config.toml
num_hidden_layers = 8
n_experts = 256
d_expert = 64
moe_layers = [1, 2, 3, 4, 5, 6, 7]
dataset = "wikipedia_en"
Below are experts of layer 3 (counted from 0) of a mixture-of-experts language model. Rows are named router (the router's row for the expert), gate (a neuron's input weights, with its number), up (a neuron's input weights, with its number), down (a neuron's output weights, with its number) and show model dimensions 0-191. Each number is 500 + 50 x the weight over its row's rms, rounded and kept within 0 to 999. Numbers have three digits each.
After each expert's rows: a language model's description of what the expert responds to. This comes from a sample of Wikipedia text that the model never trained on.

# expert 12
router:461446467518427525474536467557562520434522593474555547532503465498479591573594518464492419516487581482437566563580436527524422549465531431368470517535499561439508429544484462481539470535533513534488521528490581484480577423438532425495478439525539528459548414501420648490504495489556525505383431579510516497523534524439456470634534458450564520513596455532514441556496456500447446434481432545463500498505563529513452432578460459474459468598491447394514499608458495527539557556488490500495496472524546542471531434609557434509461518491444530503429533473516556533517569488414503485
gate1:508477491486509475462529484481562511497523423461487394544470535447466539399512425505546531457442571428520478509511461435468423544434476455511456440472515497481489493585473523518480543524483497518478538583517519582546505587510455577492432378525520523417516518514492568534571426461638513360515529457487494482530517563439416502454467460521487433499512361464452427474601499511545523530508471575480571463557533515481490511493540538498445535429414382508540493502474475549469435498522537596359514525547490561364494478539625428482533445531537474429504570537498527561547552508514443469
up1:480544438530505502536511505509451559474523530590469523493535549579476544509457459490404517579583452534541409483476586476464471420413431491616472517593393486603520515542520439489485532518522518429505514513459530485413625536496407538594585523486448550499451500560509435571514455555483499466553487460490491469534432569444493593500531464515511610571555485530520542439585581580427502514408545497461566518577559577535517492588485502469557522449523469552491449458534574501548477457538525488529550501546495491483491588531457481487525481529550589480498583517474430589514381458407508511
down1:446488539531518466501431560547505497449434494599553449467527457568481488456406583471481468593495451460483449399528514525489520579518441450476543535436490484422587473468526523495551644480495515499402596472570570486501505551512462455531457456480448536437485463603503507511462492378491512444479511494490475445500543457413501531570515566518477449626463466495401501527527451468532516450417569427505524484631525498484552576553469505498521533526470519495569486509455440392471509559541400508543471433559425573496562514540610530492575493552471465548570484498460531590403448507511556478
It responds to: Adverbs and auxiliaries. Adverb endings like necessarily, normally and extensively, plus not, be, been, have, also, more, however and very in verb phrases.

# expert 20
router:462400467540437437467621440533614523378488577470548571541512436513477466560561511501425434536441563421511529585550488467482427520533548429412442552479522567436553451478490524485591459536513569547480537452493515474445584443459452451547461471480502556432460433412446592481466468517559591492436499535509529548488532548499484442582461438560566472537560446542520457453542492452450408480479465583467558529484575552499469419594463476489546477537465504436504436515501489518469519581498570517542470410552569502423587451597550429511500514509430538520481516519522528507518507565469456494
gate1:477476480476565388507565462521543552408462545462506493532536397549488567527517451547484442461453483500441448536595527448447465478526571425507492592499568506471540463465467501493515460493538480480447535484452540496492510434418590532518542469426550533458482418419576554497531536480569566484469476497521538507548540563558396437552455431523574485491577530582479457437498461606458428532543445487580479617521493526551473478550504464494454560460429488439547478524502487546520501511510572580506451435523598487476639444571497468514531506436447469483533508522390330486566479539516411471
up1:513505405460493530538476501633524464515474435543377449480568565504503517533542497617455527392513484507491522371437465524396584478470511457471455492648389467507493526481506466501564465478563492481447433546471574451663580445524526581514491479494537531516539448488488465536433521421485496540576485501552458489465441454619423446504519568475455521406495457504472467498517466494506498556525454468471471542498495452481581491581452468532469561475424526537548422448456524576521481550523521458536406439522503474535516376511440517483425521458517466455454504464538458485587460490551547491
down1:471604554507524439542509398480612606456508565455503474450375503520532494518380534476525459576535425482528531484502496585557527539521482415484534517507494544446499579480501479388477598554569523482521526446496514554532517581486512500469465448537576509539439534434399474492548510479515498459493479504474408508453492475500444568434503454529481546521460530486421466526567533419478449475516579482587514605513500570459427558464507489518478438536529514516440483469443610508486509534532474507508488453399547411416414474473462516534567541488449587470426524565437553596466455570490469364
It responds to: Word-initial stems. First pieces of words needing completion, often capitalized name starts like Go, Tri, Cal, Co, plus word-middle pieces like underw-ent, comp-ut-ing.

# expert 10
router:489396461539434489393585505531534547402468585480576537512542410492443537485523453560459513571424591474511540556515528477521503470546563466449504521469505616420523485495537501445642483552449527514528493431522538458410555425505479473532483477498487546442477455447504565542426488539540605446486518511513511513450552542490518434530478453598592456563579459534528470431496533530505391479436476535473496471493546538502446387577532489485558496516512536512583443580470505536498572596508569617535433388527540435460569525541572479472512523574450581470489514518498494537515477558466568523
gate0:481498482494493513430591395572541551478399534444499550654566485532509473458538489528484514457527550518548417514485482417477471454486469504510522555585553450457469463536508592437612490461578469522537490522579520584561492517450486428528574549542505507438398568473520542506454528519481518487383490479443460450486558480472506502373504501497495521536497493512450514465538455527445437500380522549465423452449578570430490522551499529451455429508484520469589525459490513587544590607573540463492433400525506506449543514481475476422585591455451498524539462506528546515547482540441532626
up0:534473466453504504442483427581528467482545523508468509568465461461537546503507532499413497545555509514474465460512493565486511452456573482447461547509464592562572483592445441428442625484529479447486415534554482512458545540360480602595504503557537528484597502548505501541590558592498495520522463518502558408398490489483489426502513488527501493412582508504498549504525459541569420452511462513449447527577577544483425472560443459529567490524551517550488481508495488474554560497471420583527535561531537705542527507507572495440537463568554485515577512360518480465443475459508460494
down0:576466437441453529608479451550486537504543627442435466557433484511464435363464465519497542434459514525492547445485577458470426454500499520397476524508549525531448490514561473494436440474437495522446440462497473473478479477487502506426500473574542563453478465609502454573471459456543546450429545563604541481529470455465480527524478512561466566533489467441410521580435575414438422490539504501522548483413505579560575411490556478450466474463576466551518490529569528509511483571551579482583432519543531596525605479558589544544494522548460447627510480515560469541509529485435527513
It responds to: Music credits punctuation. Commas, colons and pipes in album track listings, personnel credits and song durations, plus role words such as vocals, guitar, actor.

# expert 3
router:515437461495471508519552524568593519314423535482492612545545450488494536563500522571443490445480475424538587582551535467540425560570538419415437553504538558424535490512458538536605452529468516560479544514450490517511579466404424509559485497487443520450447434383485572456507554510516538459442449503455499456454574504506518510575478433593605451477565478528508440448520440464474395474484486576420524586448511564481455441572497545493502445494508514474514491487469497490467497542494515497556562460597538516488651503475521422482453482416510493454447508544521518458488457537514467487
gate1:514427467448544501505564496461441599468521465509580573493453511504475493554562507533492472527568465417531485489502546514508531446463415476547527571434508570414508506558434482545546516515523449541432526522472510544485491399540540512403499546494563579482489444423558479539487546535559517476444547506472461578461570477546539544627479406482588523423461503510488405437514593500471454529458490488567552430528509446530409528513598500548513462543462537541480506610535544453492540577479531549406448489519514472398639467522505463595569508551492569483507485554359552493569420545420521489
up1:497496457431499502453551437505404510439482505570568475468462533551478433509486473593500444530575454466511571449389534465466468450485456503540489562545515567425499462555395467511532541542561406518505499676494493649499424464501587532509520642494595554551535458512447439608504535571610484447482595484537540544400502449483525499504540507541628477473461547531492504522447536503489481520490496578545533438503504511575496509502499535591448489558509556561426522547470481458489515470499481571438529543478476486409536415459516524518511488546502529496444478554443533483510413557467579515
down1:481485497456495517528584589550484594545519560480559516477357503600464492514496513411528593531516496528553448451537486409566503565459458571536624536578452422566517507572469553482561418510522460531359598442424528518611513495541452549486516518503604443433481581493491585516504514499452473498488518501457481584556455516524485518502511510445451512530438466434475496522490522501549466478548539451514547409588548500576514447584497384532559507419515484485430605568514569467470506473590478481504464520522442484494506459459437472454600411447442474504489496462480532492459515440554513464
It responds to: Destination and purpose "to". Prepositions and infinitive "to" after verbs of motion or joining, e.g. called up to, return to, into a, rules to facilitate.

# expert 13
router:438370433557430524442554530546521508442487632448495555499539441521454568564588532448446515513474491488522561595579448521520401564544556488480413576437497530456530455522448470473601506515463566594531517530467589493506495510481471484600484469452476519430465455452460585443384475531508532462407471488499531495452543516496498555507453468462491496540551453491432365545499473542426430445528447517497467546434530529462514428600455436502510445541519517396502411538470475517492559577479538442588457485527627459455547492567494429484443524513510465499492478529473478547511489608497497548
gate1:535499485533485538501499511536501486514473571441488445540501431584433507515546537499492446473488357551479538604503475640473455547494462370472246474479494496568534459569428468499556550525447440525468590470525562455530497500478519518535652505520509404453571472465537499500516531580523509473432493532503567501469455530579499490572517529526520538543534474447517447489431470541541491498505448489521504542487440487609496450482470437461472489507523459484435391530486454561626527498562493456640481506542517508541496611463467506511463462572536478478537508523485521503489541571526506502
up1:447520547370469455439442496528507545497558513468412536472378484411555607490512552464505523457561514509502543572488529530513518560499460492522536511517476474628465518492503450446431506496528475494484473532445474504487466517550496571446480398627498508427458456519564515507505512396516649490585514481536449521488638442556593471554519439476557521452499509453496571514507538563406510477532462419400483529491484517494451477466481450452501612423517589481528539448575468464521436457511477386517541458426500421525499474472518524450479378443544527420441515481511527450456465490424438516
down1:530457483526520411509507437495488483481424471415494447460531458587453466511391514504473531482450484579532526547392549423507504493517521483522522511520556538474517418528492393433433458519485497599483590494458474588626498590458553514476442466596439430542450498515580496429633502483476470408424537505561442517400510479598526490530457400432476511573463534525572479497489419581505479475471516460539481519545521560419438521584492493446557527494519493552483395439537606472487470501506474408502436470441503503491472527457512417441449564514548484438490556435525524477551509549424429528
It responds to: Object pronouns, verbs. Object and reflexive pronouns and verbs after to, would or could in narrative prose, such as him, themselves, bring, name.

# expert 44
router:446399439532428417487625466479595516407451561493524554483500421559473543578544529486463432568467541444523537568559481498466435480553485437400453542446485584395570484492456529518580482516492575517454541466465511506458576446482476503506494492494465530431482456410467567425487498578584597459461511512485560544464567531486447429579489464575548464549575494541462438497554558467449388487488433555454534544547591559451450423605451453457529484477455509462518448513502489510532546572506524512528471438547533504443589455587554407565521496539404556517483505542482503540531509543499511506
gate0:461510531437497498527521471593586604480438474518462546389463534455472536437583508536375420505459493528478572528559426516480522554534485540465492533488483608508535527468450547478481566532513505535447507491467512506440505571446514417503526480521570504534494382470558567478578514497551567512435422545547546554572503525554468496523469524505511494556547472519591433520511366459528390479583519451518474494558585540536526447446524441498501416474399542461552643493440571497470543524488554546487504488509530506429462404578519441367447554539433523502524540487403480473410500486503486460
up0:435465424559537512468349531374597481543496537307432478507510556528611488567512465492536526460467491453427578507475517454501540488651532458484556511491399518598497514491440515486470462550471520505559448562444562480466475516584519480508536412466477476494485478463490467495602526514511462560530497494476413461516553480494509455555535448546466477418515455443542532468487469554534445504501538482542452490471543545440492502508495427585477516395504558504509488451511477593547468495488530532542518474502450528484495435497435439453585466468473507515431510550538651488553409503482507637
down0:492533486518559516501514467518483516577574415470502475514460479521495639552438577422540508488496534566455477447587504445403507494517446563566517427547448524472506578504503543449477467540473575415471460571460573570457527517536529383515488437502470542575444499435482547540516436491516536553469472525507465439569449504500409387619452491544541538471535388575498533527508414516518526554582431483515484492551506373576610500575485454466453516497444455512524466562510513503539513486515552420542426540496497577483473450547427511521514540419617483498621441525519455514515434477508457428
It responds to: Middle word pieces. Middle pieces of less common words and names, such as bar-one-t, mer-chan-t, Cy-mat-odera, Beg-awa-n, plus verbs like continued and served.

# expert 58
router:483414487518369516516571488500494508402479615420504523552543442520481471545559506511499490579414520490538537574531438474550450500489532464398502568496534571456572502477570525424608391453510533584541539443496608493521552461502509402543432545438496534488465480442530517448454483457523561535454482522458532556488524600503485488525460461509546492566542473479522420435573468520477421444457508564483439479470514509458496415558489490453542472509471553407535475544487561593495541610502596538527497367491592482421665498590537475504493541506492522544496514513503470527555505546549473519
gate0:427493560629392430445519494510473483407408524477527616573491459472539485511531513567459511539408456485524539498561465448513543427590553478464547603630563505525447557550615621423579407475487501510544550495454467493530491444482498498468465547474411462486460569480510493439510544532586514520497472454442504481534516576605486553474449466492426508445417470537474461545495593464454503450403468432594533446537505545482575473516505494525410415487509551509520537454488558517507445569510564543486473486518521505558524494528555428495458437515484492550468525613477577503466488540516575490
up0:548460472435512521525526489478432537520535555485474593508533488395523499469501463566530462537501470499529459461454459473546485388496594238490477513397586453521517534459542568439507538449487473555469522483473630468521530447419538484485385496478544493469479496472497493485454648478545514458463527512443482486464546511550560505493512483472516414497493584546472515489485484489555483513478540436488479495486535528423470461518484556545505404485514570583558516445463530600543499517570566390488500496505483405501548437423549476534517479503478504578537507549460445591496526483507475349
down0:456532496494565477451483490429386510521584481483500567620416512426404474452621572450563453534537521575475392468429520468510488509378474528460534488496510447447557546499472516449491549420469525520582558545465472462549508614509458503504472435513619390390486478506553495534502499516540468430458523460503530505533510490497441529425483515486463465421560506478509500538428497527512489579438568464478505502440536466517427513473514526547533485623501514511519479459475546541595568484578501533438576502487595546414475438506537552521472495565519548465557424563492445472532536429579509369
It responds to: Sports score separators. Commas and dashes between set scores in tennis results tables, as in 6–3, 5–7, plus pipes after numbers in sports tables.

# expert 25
router:453413466543441433439629441542606529387484572475564562521520435512465476560558530507433448531447560419494529572560505461508424505551552427407450563466535560438547452466483517494588444540510561543478536484467529488455583446454448459534500479487473554432448438407446582465464475525569595497435504516516529545478540543516491451576466435557572473540565442526513452450535485463450397482451460586494557541491576547479451412603475478478547470534472516423520432521501487537488537588500565511551464412559567507422576461584543440525477529525425538518471514537493524498519505549474484509
gate1:460505424501511450486542475596553504472502509542533560499498455532559532479511473474532493646467527477502511499526496502471515506556434530433478470737523507451442443508467411460498496479480513468503444544508511461562567493450400332504447463477432514469445498439475516510498514439514525451491504554562516497501499485446480481528506457496579528507625657498511477498542486477533425488484541443508551493506481500509460524499523472422544432499354571497457456497529468512556498566478469563469510483536588522482523467535474492557425530470486591504447368490513583509554454500531658432
up1:531478521528450531452477456531514462493528506521495528439475497545498452531442534486481514508678412489458479412447469550543338456470543476447544542461492588453476528507509593472523418455433559516585548463517651425510427532458523498495613402552513540577490501439530530470481517487501488514446476492505524523436503592522548465486496509566531408515501500499463541496513489559494578355498478457509374537532496547640413422498519556446453561495488619504577518535463514473515566488453483555526516513484512510547484499501470458473609478548504582527522527540581509461485419521496470565
down1:526472535492536443556541463544467486495441537516422509436513521578509460491500496459478369531499516518534515554561481548416480354466512572543435445438440484507493453608447495530470512470491563534510464498555528463531464469567416480496568470479528478496427633313576580529561495521504501477533557511564598534505433544471542593584555559459465480518447509462509449444490483547458474568499520453442499505475468473451515497464554487547486548517588502480534483544501486554542572577473491566553457525554572493430475446530519489622395549524554462478492605490601465540591523466481500415
It responds to: Infinitive to, name pieces. The to after "used" or "able", auxiliaries such as can, could, was, and capitalized name-start pieces such as Da, Br, Pra.

# expert 42
router:501429458495488434409572433558591573423520584460527529503559375448492482542560448489449438489441595411534520529533477427401388571523505445421432579517515530465568384491453507523542449508487511502517505463571503544435525450502468513539487434566526484487454459492419547432418498517496575497449485497479513501533494522511516521480492490500545502480556512510527442419516466450490446433453369517489529517466560615557494467550495463512499511574475419442529425512517541492551514592476592508544524461523592508393548454621581498522579489555489532454472532479452541499515526604413496522
gate0:505489470552479426395556410484489471446480488547535521469482467435424426442539500487378501491529540428575455459542499456535583490475466442378511572447463461480469356459439513481541468451520499482511508509497392496479574495482491559454500404522540572491488531422415589477462498542431547473484544468515589487558443479563516525535475459501513446460614602433490537470476521542544430454530436500501546427476441673502509500476504480504519566586463525433474560509543548588602513541551449516523584490521553469437504493548566488511530401510472469466523507443490585536503534524588503544
up0:470562513522419536562469466527525523520492489479408506503492543559546551422483538520560516483514464560425410505475526511490471514491539488559495462483557597503517552466506498584466438566476389452429481468594514470480435472499542436313519578434506501501517474546554490562534512514525505545534515498531439526479561525524535524545565518579485541528486442482484458503536437479425552460524500645560415550493540526503546504535522608470434485437492551550541488518501450366404464466472512525391493464483502457511492446435456482481469579607544560543343516599553413473500540479581478541
down0:486443510490523556529511496481499471586566536546478465452561494567459424524568463532492501516474450540520445499603535453469449510497482506516496498590534479541463452494490505560509552507507559622462503538545378534524537510443505441434454506501516547426568535530568463500435597458551431368538476480457523493498503501491538525518487585384451494489523470517430587524463561488521461516511432485441553521429499444524571504519396503514504546506429455485669489508459544449426391548594530560453404433486500512412426449580500525448347495442478495506574450425489492417498564511492543472
It responds to: Mid-word fragments. Mid-word fragments in quotes and speech, such as but-ter-fly and he-ar, plus Latin titles, equals signs in section headings, and odd transliterations.

# expert 7
router:477427461509449455455602423525582530401497552502572546517513421510492514598546528490415441510465552436520540554551461476460414537533559455396467534472551582460505442489494506465562453527529592530473522427478540459468566412465445479512483489454517533470456425438432606469452423591589569483410534521491535535483540521494481462571474435506562483539550446553505473512554466547438419470447397582478533526493595549548437430579532494501539478512455542424556465533539485493504593565506528464471447411528547521415575469586557467573516516525405495519471495516531561481517529543443424497
gate1:443501491520490497544584426472491472429509529514482520495533468573484513552598499515443430555494500463462453612522562468539546498460501390441466566502500529483513410480483413424473454553480563504523523506397514545562628462397519501496459386552523519358527403456296516526435429543541565559503475508530544489436528585536441470631463539497469450568579453540514500549479539427477470530475532515506518488351513497499436482553431468548495522520562482436519492444555501523546420539500556465491558450527534497464523483530526541522465460461454482484508572469517521466494538484437493460
up1:458486457428462529452539426503488488531529504584532467443494527427662509587576550421432514508417478565452492575424420531509519529463528458439462471435499428524536395495444491477543415519490498564502571520523557442446592453512518519540445518502522476556558387474510474569516406527501447533500461483498460492500453495468409450505538525530468535520477438497504523493591474469427514454529513396539470471470478481554451480542378532520389509487496548500523485496553447513596390537441491457447569591438445503512467442471504532531412499427500470437500627419550600517448514484447553456
down1:432485494551557501488423501547487474557516441523459489572435561520440441493490674482525536425503530481496563524497510466496549457501431483432391534497527511563517481506525465521390517556486480490497540502555562468494557597453451569540410585507538600506539516466519514495512514590479506478585413530534459449447477533446419420498465518529530520564474476429499550566498504556486547526520492525475512486464507437463457527493454498596478337474423469552524456439488465569617535471465493430523558543580502406545476620489481438490476554448472425576448450448479561562608585524518468510
It responds to: Sentence-final periods, adverbs. Sentence-ending periods and adverb or time words in running prose, such as Sometime(s), technically, previously, continued, very.

# expert 51
router:489464440549456509470623420518619539384535562449504524558588451478496521597531487543433470531484585440493543614517484422471403521488512441414413547500470542458577476532503466473541485536488562540508505463463489499411552473492454451576477488497462516467478450481483580452395481533524562504404487572582537559501490500450464441599503437522536461499551504574489452513530498501410418526480499612416586501467504495494518395594464504517503474520457545419495483528560476563513550558495543493539525430504594487422568532587560490578474525455442578463435490507499516505560459543431493539
gate1:504514427536530414530522457548503483469464584528515493547545467583534447480559579527520467575561519469573588496490531475482570534489539461452626550537545471395477465562409402518515461508512539544490444495450516522611535539508430498536514550459468630505444568494470479468389502487482531587512457475461477476495499561414387579540478557491530584491537463509558449454493572483501466459494465502552608512467525540483459444525505489532539478414506435464551464460446572518426451546529503527458549459522535505517555435622504527444392482531553483477603501586459486429591576600498537449
up1:500523497571497447587507438527646493504326512507452470540469518546517489468518526507517475597555514481504477458468491494436546524443509512473627503563527484421473474530466366515494486496522549498462484568450485566568487535474493517537528517472462571510444567541419452487488506485463505584521474478487505474516511514406458550503477687502535622564545463517529489428445549467519487457475491498534568543469495509536460452515481449478574502462531384458531430430479581513400426487519606490463597509510484473535516433573498539480432528561570534425532506600435493456606533574489515487
down1:472535477506473507461513389481495542458532509534545382513512441596530474473564486459504570383537454504543482608497454474490492471506574475447534490386490566492508566523523393583551549500520452389487434482475520634510530489483460517536455519432501566519474479465534463547514534569428559472505519535484484504514565552456512401524578553530518518528515343481509492567515533500429474562553360535533407567528459456447574456451553549590459481377546528504501465577501571499443481450519541506493601459503524451485491519525568497481536495437445524510520533551427466589500490539512570586
It responds to: Abbreviation and word-final periods. Final period of i.e. and e.g., plus sentence-ending periods and word-final pieces like inhabitant-s.

# expert 46
router:448517500501466498504571453456575560370509553486551518549539433577520542500572491521539509585427480453488531605562396439491390523536498414430422507437536508442467478504579564409554440481508573552467549439541547513519539428509476441498481493446507529422526449429469543482464474459557583546485464498488533558501506506495511464481450515528563476565574431564467455448584496528457435487507515523475538475530489544538509437549474529455491414494471504475489432460484545590503576620543632548485494450512518520463623496530601540475429594492468540555451444588546529531587493547413514533
gate0:462550510432507518462476454455489562528459483443674535393528476580513564523520507451492539543518547490518527474493542565519472566594524473529457446414510477453589453496585511528472504528507493502500519481520540536375440461490502499468578440482405488516514501472479523541551503420529553491403518566505521551430411502481547538502509471498561511461578449572469492367503524611533466446541572478452530582505494541580443554559471467573491441468469474538520449511529396563487526511515555558551605399478485561538548511518571510467382501590484485559438431520570507467455526456433523615
up0:402538491548520479467517564564463524477491450506562454489519512571542414522481515401583455499533498476423593497463510538503466560590479427484446468478514539566609416584517540539532493533425587495451476499580529491470523471549504480561608385585491539488496419491430522566495457472490511548522509506488504561496507524465576563465491544470573446440571549523494523466465593495436504454600528472482563482577525566545456466611542380595453459486486472498550451500495526566510511448561546413513440408435482517560505441478509493515451563629505445543415474582571500475520493462465581524
down0:502483462567458486496496494479541504456538537436449550481539621497555522527508500470458431468517518472548516500431545535491498631531527494459596527512493478527549432580506494541582553483485597515468520521541531464447558548512515426482604437514457538526552623456591485487576521488482581536433456565555497418510577536485546591450523544522585578486437450481429521464437454553549484626507605427527469570471470507420434571414461500595510598538377491466539413518522460462502480521502455595532561427442571539599461503461523489490461495476486420503488477515504509455472492536499577554
It responds to: Numeric range separators. En dashes, hyphens and minus signs between numbers in ranges, measurements and ISBNs, such as 8–10 mm, 11–16 km2, −9.8.

# expert 28
router:469463440518509522464561464552599514483545564426517536503513429488433506566604429466432425597450555459561488571570571501487502520585508474421510553528561549483547407500519503417547501571496513540461519496462486479401615444518407471462503518546565497436491457449440548408478594525552561435455484487489581591493507518552523524524469502595516455473512467564474485530564488472452453532533590582477491548496578484446437406555411509491538563483468478454486448535449474557480500619577542539556491407574610474464563435578496456567481494505516530529512469481534477476527479517511606477
gate0:545545592510511461510474455516543500487587510464549458373498481533486446540536570497412473570508493428521504522423492557512545476493509464462466469416492548529565474541454489447526494509549530528463512460465491414452477398561427572530440485594525420618571609531569489416544543575614525456446460468468570461545485505480532472492475468558601568438513480554525457452468515498450509455448536527497494443522543435514419485491435527548554549479517455500496390528472467595581557426590521560533536485503456477494522459537519567533555540470533471447345514507468528476527640433502570551
up0:524476434490439568555475550576452442515466467567508521557514486447544555505502417536480558460476487574489571482517511426528455438518574524501540545513429469474507525526536484523452582507474432491550449581522517495571520546464527554429604519388476528435420419343553510624463556531453476515527537552493458484502490516509497512432462474364466503521481506298486613556459468503430477520507527536485478562497459490533585508565482470424433450505430476538598532466512508433483438578428514475513468427518501503527511492437537533513521495523525351509521535457447535471494572490504422492
down0:480517524539525461537547541533418462435544549557444439456494503449575538474497392406547470417537538558468493484443402544465467494450420432516519455385464593508517506499424415471469579563567475532468505565468518564437512416525458463507429540434532525506486400556565444543482493493446412482530493478499505485445522587488521559464521532533574479494493460490485459633460513503511482502498437548529445522498557543591542446513512442387501648538463533482564526534495487424532498537506554491454515478492504598429501488478476516475455567459504380588521586461496581439580409510443438529
It responds to: Mid-word Latinate pieces. Middle syllables of Latin- or French-derived words, as in Pro-per-ties, p-ap-al, Ad-vent-urer, Fac-ili-ties.

# expert 61
router:442465436582480452420581438517576549437499565419478537512512428498505475534536466482502408485480584501594458569506473475454467496522517469451506574487494500420518446491530438428599478519458522546515565475512525551393526481526382444564508498550500604460522419443413535511438478483576558471550557453559561580468541527527447553535467540567580542515553477517508424411526523427453401478452443514457485529466580591533511410540499529443545562565497459496491466558508492476511567573502613497515445478544502511478515383640543449538493585506482591483466555505470499528523493574478499507
gate5:481542512499449488455492481485528543472527479481496533469534417388500559523568524535501488501421537384545460442479473554481461460629497498498494483448627538502539457514581550453589440533511471583429557496592556542500526502484415406549496565531571450554545494516471464469413456505560453538530480524490486607434554498454380529508460559583543451459589543433483508575537545426528513558429490455498487569533511525476497483514377490487470499433527511564483509552578458481506506565532521495490317466532522549529501502495347456543496495496445526477449506545476526519403495522497584433
up5:501562520452462497524532472509442531525548515575429528481495483458459534604496518458521498500478486619563492473548445420484446531543460531549478468530583576507448450511533453379580499512466441531478523528579466480500509522442456431562519594506457500537503533539538483505515469513536488497497464553450473645441516492463466626550483499574530451525588471464473525512422478487487498538420514495555504539546664506547505575511424471571511535485554494521503456572454475458510573483537490429503560465465525404528560506487474536476462499410511535473635493445276488444472565537551518428
down5:574455545505490499446515463446467476561457575558501523527511454498495526563513567487419413492451460511461472477436490423592507519505526425468498524511507450476472575531519547465496468516474502479592468488549494473611389451459422502407422518539558528470475479439474514477427464553570492440523425471513501516492511467597474482592451616548496533491440488431492629471457538473537496526566592463589667495516562426621478467554471498477506429479539499484581435480400445535620502449524523501456507464564541495551461543561540435487398461494527476487463429467471540456453494596549491462
It responds to: Mid-word pieces, table blanks. Middle pieces of words, such as ri-di-cule, bl-ame, fl-ame, plus blank table cells and odd non-Latin bytes.

# expert 30
router:480490477515487497507603490525608550437448545516529516515529494506474485542635489414426469465457454410495520532536584473578470491523565432473516494486560546413538525507524491492614422533560509555530526463522508458490563439488397464495508491510521563456437403430465477408498514450576600525438483502530574606467510535471517523557452429598496556554595440516546490419570503530421428486506498582520528494547546547476520411514519481473523426483534578454541508541524443566451489530501616519578503411575543509457595531593460506553407476456466476471473494512450462517509444606530477530
gate11:516492584513413515377474469437473543474487503495525557491490511442455468483498465552593474482467539443454462515594668493519297517563435417518561487474530508438523523533506500497512531504494487513519534520502477566530477424583526385508341445457486574469518528558465462456474440449511670510359502453489608490547449506425519522535417511544482530550528529473462550530547477514494505534481555512583570476432480557527533509516480512469429481468474520563500579466458555541490477487569442421517525420518553529517516547486412485436526507486511500466447485505515528491514581478543469516
up11:501492588495483455504481482483449533477533488477491546503482560456464477541498473556540434454463423517502490515538492447534530530526520435550545507535513465453484427558483582432489499456509541494536549493429492542546422504587470422420410484469521549456491496486463483517528448473489560584372440526532616537526517421590495449485389471478486562537471684383442554450515510520552482480561572504521530525434434496495537476547487472466382434499439504485477548485346489473492494431491474445520549409567550482494525531495435494511507523492441458464482521419535458467547565560697455526
down11:511557463469388530430636409506511507505529534536419489375454440472513439456511521511593561630373513555520554493450581473450515505501526431624498567458460515523584413495512446445515527414513618459564450480411520553442504516508506598409502495511435483517496515517519559402583544555575469496450517532430528532521503489533568477480539532517512557474451522493531376466513462494456500478551461513514474482460468547550517501493463454528494471470493476532508482429429564491486554587466490558445458532463527383486432545492491443481548383494532559552507513500527569446423488489559496526
It responds to: Sports tables, line breaks. Line breaks and cells in sports and results tables, headers like Pos and Titles, and words World, International, Champions, plus mid-word pieces.

# expert 33
router:449407466545436439443616445532617537389477571466560569533527445515479478574555521502422436541441555428498532573556513450495424513544547431409466564482517561439541446498486524489599457534501559553483529471495530472457588442463449452536483464489486547434435439407455571477458500552563588516435477520504523564492552528522511458577468416571569482541557439524530448459549487466450409473472452574487562545480578545477479419592477473479549474537471536433490445540511487522478536587509573521548449413558564476426579468579538424523498525514422549513482529524493539515524504566463487513
gate2:447473493496442442456541487569490571527513539530520494464526514572494518559501599487449492493571486440503558509500495442518495628460597523331494540466518514461575552403448502480482507513422488538432436568492476352491596494451451465449459543548549533521534388540528563510544492450468589503428454513531512514458569576538542491582513465523589494505574523541494448464499437507438381507534485471577490487516538474456495427517464553470494566535654523497461468509569532486463557478515421509535523421546494404400522501488463423555484585548501525503421527561455515521467472566547540547
up2:531448539425426541496553476473527573497499572465505579521493466496410561467449478532566447500432556476519550525509488517456416430494488459544402535535464532554548403508507515517492553540511520520538565420526459449476414482451475463613644451427507546491446549496493528464490510594590449483509543466485527543496436527540470444445494535647428587569491546460412492493469500528542482456535538560401501454441459601559449536514446540557511565517488380517532472487610467556471499524476551571529556468498567549487544485525503500433465510662517455507486455574531480533537520576513428545
down2:503418567560492526511493498465447460500443411538511488474554449483481542462415556377541483612468463467436440527485508442554443416541426507580515477587522546545544422413539505643496488459486515506452580450598491448515405453530562552472530515511517548498502507428521511439488447489534522550446387501544564489431617505537485518500416562529489539636524416485561388561437618584487460521516488513458439533508465489482509488481538551504522524479422515536525439572488495425397499557497545494591479485497503419544531466517412495481507562521510520564507410523515482465502515503446556508
It responds to: "And" and "as well as". The conjunction "and", especially "as" in "as well as", plus scattered name starts and word pieces, e.g. McC, collabor.

# expert 29
router:486441479513440472460594464480565543437438543456513561602486380508472592571563429543475490561439503510501536568595513460513492489586575441423472525462513536432519470498487507481511458471501557543517476477520569429433596462441525540518478498477453581416469493433409544480477581550518583414522475533505512563485648482594427513477431466528500467536512469514457428465481501515492412498439505508475536512500518515432519409492483411480528455556432468418479417468500567497437527589537522526555463431514597513469550412592528461562509564518425565534399499496560495535517441542433512478
gate0:453508468492454493539544533479495491511483482517531513521467436570426443440492418476473497538469505496492548551544550598457461489530446529500433542469441460509561464468494537511595442489507524483455555468495478529502487544478437505549467548478516400393516434384379539553541492504522459540526498541614458463530498416537477476476467517526509469517562595481572485464462431440616485517487500450389471462482529496462471461503503469479541485594425530405382430471518495494553376575433472573582565487466521364597543494511532553555471599476628504474413520538544557434530415532490501472
up0:462461510558564526626499582532435532512389459484400532503542495578432449415485502520530500531506559513615519493567470504468481532579430563543488533509443516464428522467545487525493427549574469539487500508533567573424515472487472513498451548535375463415548488428557514547592504451487493468485459517574465515485468459530467510456432529527511481583543562525538467461479452516657513495527565415445465514547550415509471477449491430534495474578444518482449463382451491517564452527446461595581475523498503523581527509533466594530469640465527482450431435496487456414481436477485532429
down0:514449533487456532441524447490631476548478433508543448535521501504499520605479502563516475543479468428565509465443530504486477467519518439475538441475471564505544505554468473494568546522461529545449539517551453478408450458445568568470418505451513527484454537516422438547509489505588474625532512415539514571439484531585487418515434475473551471371491422488565442520470485524505489475421479487570550532522543495526609536513463497471496464483476582518545425432500455489404532557410385456465437405514460524570454460440502451386475446649448452409619513510562527514520560512519513514
It responds to: Mid-word fragments. Short letter pieces in the middle of words, especially r in revert/reverb, c in calculated, plus word starts like att, cor, cont.